{"n_layer": 8, "d_model": 384, "n_experts": 64, "experts_per_token": 4, "d_expert": 160, "d_shared_expert": 0, "activation": "gelu", "moe_layers": [0, 2, 4, 6], "router_score": "softmax", "normalize_top_k": false, "routed_scale": 4.0, "balance_loss": 0.014, "balance_bias": false, "router_z_loss": 0.0001, "init_std_router": 0.0135, "lr_router": 0.000682, "vocab_size": 26891, "norm": "rmsnorm", "norm_eps": 1e-07, "tie_embeddings": false, "optimizer": "adamw", "lr": 0.000839, "beta1": 0.95, "beta2": 0.99, "batch_tokens": [32768, 65536, 98304], "seq_len": 2048, "train_tokens": 650400000, "steps": 10239, "dataset": "wikipedia_en"}
Below are experts of layer 2 (counted from 0) of a mixture-of-experts language model. Rows are named router (the router's row for the expert), down (a neuron's output weights, with its number) and show model dimensions 128-255. Each number is 128 + 32 x the weight over its row's rms, rounded and kept within 0 to 255.
After each expert's rows: a language model's description of what the expert responds to. This comes from a sample of Wikipedia text that the model never trained on.

# expert 25
router [111 135  88  70 159 235  95 131 133 145  81 106 133 179 209 163 136 137 185 145 129 109 118 109 166 117 112  87 160 119 130 193 200  74  94 116 109 100  78 128  76  64  88  93 186 147 168  70  86 128  83  97 114 107 146 150  70 166 149 115 142 123 167 181 141 130 128  94 116 122 130 108 166  79 133 185 135 179 146 143 127 162 129 148 154 116 167 152 107 198 116 123 132  98 172 149 130  97 112 115 151 105 123 111 103 143 142 107 140 162 142 128 150 103 143 104 105  90 116 102 138 160 153 104 146 108 110 162]
down0 [148 184 132  67 104 147  74 166  83  80 139  88 104 152 150 162 140 143 124 120 151 177 112 149 191  89 176 148  92 109  95 126  82 133 110  94 198  87 120  96 149 110 110 115 118 136  87 108  74 145 178 141 121 126  79  73  75 142 138 181 144 116 102 113  84 133  84 137 123 184 125 109 114 116  74 126  68  63 142 183  90 142 129 127  43 124 144 231 142 153 138 189 137  69 111 118 101 134 103 122 149 157 107 125 189 158 124 193 158 100 195 131 134 133 137 136 136 100 147 172 136 150 134 113 103 144 144  98]
It responds to: Numbers in data

# expert 59
router [ 96  76  68 146 157 204 120 104 115 140  84 148 163 136 186 139 161 136 114 112 143  91 162 147 142 147 144 129 157  99 186 159 129  75 138 124 167 112 121 151 165  95  99  99 142 127 136  85  86  87 154 147 148 152 186 141 101 176 135 110 146 129 182 196 141 134 119  98 131  99 127 121 165 146 132 155 127 184 121 141 165 181 178 196 188 179 173 160 130 125 136 136 105 118 221 132 160  78 146 167 153  98 104  94  78  92 117  96 139 136 117 141 142 136 130 144  87 139 139 128 147 170 165 141 170  81 110 115]
down0 [107  98 140 139  63  72  93 131 136 135 115 127 136 118 141  94 134 109 106 104 117 176 143 106 129  93 136 164 165 151 133  83  97 172  99  78 123 168  81 117 144 174 141 184 114 118 147 108 173 134 127 120 131  68 144 123 176  88 156 181 154 111 182 169  98 162 178 110 138 183 126 100 111 195 125  78 111 196 131 175 120 124 131 161 112 139 108  76 143 147 125 115 135 185 143 137 191 159 122 128 130 131  97 141 145  95 126 124 124 128 167 129 102 163 159 193  92 105 144 182 158 122  90 143 146 136  95 151]
It responds to: Field labels, spaces

# expert 28
router [ 79 170  78  78 134 226 114 113 139 131  78 104 173 131 232 113 161 127 163 108 105 125 108 136 145 109 146 108 122 166 129 123 193 147  88 177 143  77 121 119 116 105 103  90 159 136 124 113  62 160 106 119 133 151 139 131  84  76 132 156 123 168 121 169 103 110  87 110 117 185 185  96 164  33 112 173  97 146 144 139 153 123 139 137  94 110 151 128 122 207 171 139 133 115 184 140 133 136  99  99 142 107 141 110  74 150  91 136 130 144 143 175 164 130 153  85  98 103 125 101 143 144 171  78 173 139 102 136]
down0 [ 87 147 183  60 155 110 181  33 123 160  98 153 136 126 106 122 110 140  92 115 138 104 131  99 143 131  84  84 120 147 189 128 117 137 123 142 148 129 152 160 122 135 169 161  94 146 139 130 145 159 128 159  98 153 140  73 123 132 124 102  85 135 133 114 130 140  70 106 136 126 155 150 159  91 174  76 126 154 162 175 141 114  77 134 123 151 167 111 175 115 149 169 154 155  92  84 118 188 141 151 170 179 143 118 177 123 132 118 130 109  95 131 171 153 165 126 197  58  91 183 133 165 167 145 116 128 155 178]
It responds to: Year and number digits

# expert 21
router [ 74 135 107 111 138 212 100 117 118 142 123 161 207 134 122 121 115 149 137 134 117  94 159 161 203  79 132 100 150 188 133  87 129 135 153  65 130  97 126 126 173 105 111 118 152 131 155  77  76 128 116 170 138 155 107 107  83 138 176 136 134 136 170 190 142 120 146  56 124  93 137  93 119 101 109 155 126 156 159 101 154 155 164 168 129 144 163 202 124 200 168 116 118 107 146 128 178  93 138 137 149 146 111  75 116 126 140 112 190 129 114 149 144 176 156 125 114 129 151 115 149 150 169 143 204 120 133 119]
down0 [185 126  90 150 154 147 129 109 105 123  94  96 123 127 185 139 146  97  94 130 140 100  82  90 126 124 119 152 149  97 177 135 166 100 161  80 105 102 130 139 207  99 221 128 148 131 163 116  75 136 104  71 208 105  98 127 189 131 154  84 113 142 108 129 194  91 106 162 134 123 150 131 105 122 192  31 144 194 101 171 154 111 120  90 172 101 152 108 125 107 134 108 102  56 106 142 150  80 147  79  81 103 167 137 128 164 144 121 171  95 128 110  99 117 118 130  61 150 131 108 199 139 124 132  79 131 102 122]
It responds to: Prepositions after nouns

# expert 29
router [104 156 106  83 152 224  81  89 136 128  98 106 190  92 223 136 127 139 163 133  94 138 139 132 126 122 108 127 139 156  92 176 166  81 123 116 135  54 164  76 117 103 130 119 129 126 132  71  88 136 102  93  79 101 161 159 101 117 132 135 184 158 128 207 132  98 120 133 191 107 156 129 162  61 165 137  89 169 154 116 126 176 130 162 177 132 143 159 113 211 128 163 120 117 139 127 130 149 138 116 135 108 127 109  73 161 113 106 192 116 146 183 148 106 108 117  78 138 131 122 138 137 149 109 141 128 120 168]
down0 [148 150 162 104 133 147 173  80 138 175 157 107 177 163 170 105 148 132 166 112 109  92 151 100 119 194 124 146  94 152  81 109 142 140 101 170 134 200  89 178  95 124  92 146 144 109 113  84 121 182 169 154  69 111 205 109 154 171 106  65  98 105 161 112 111  89  68 150 135  73 184 124 108  64 155 104 115 143 100 138 134 133  82  96 148 147  85 133 157 108 103 161  80 150 108 127 126 127 133 115 161  78 130 139 147 142 107 188 112 126 108 112  83  92 152 111 114 182  96 173  87 106 125 135 194 114  69  95]
It responds to: Numbers in data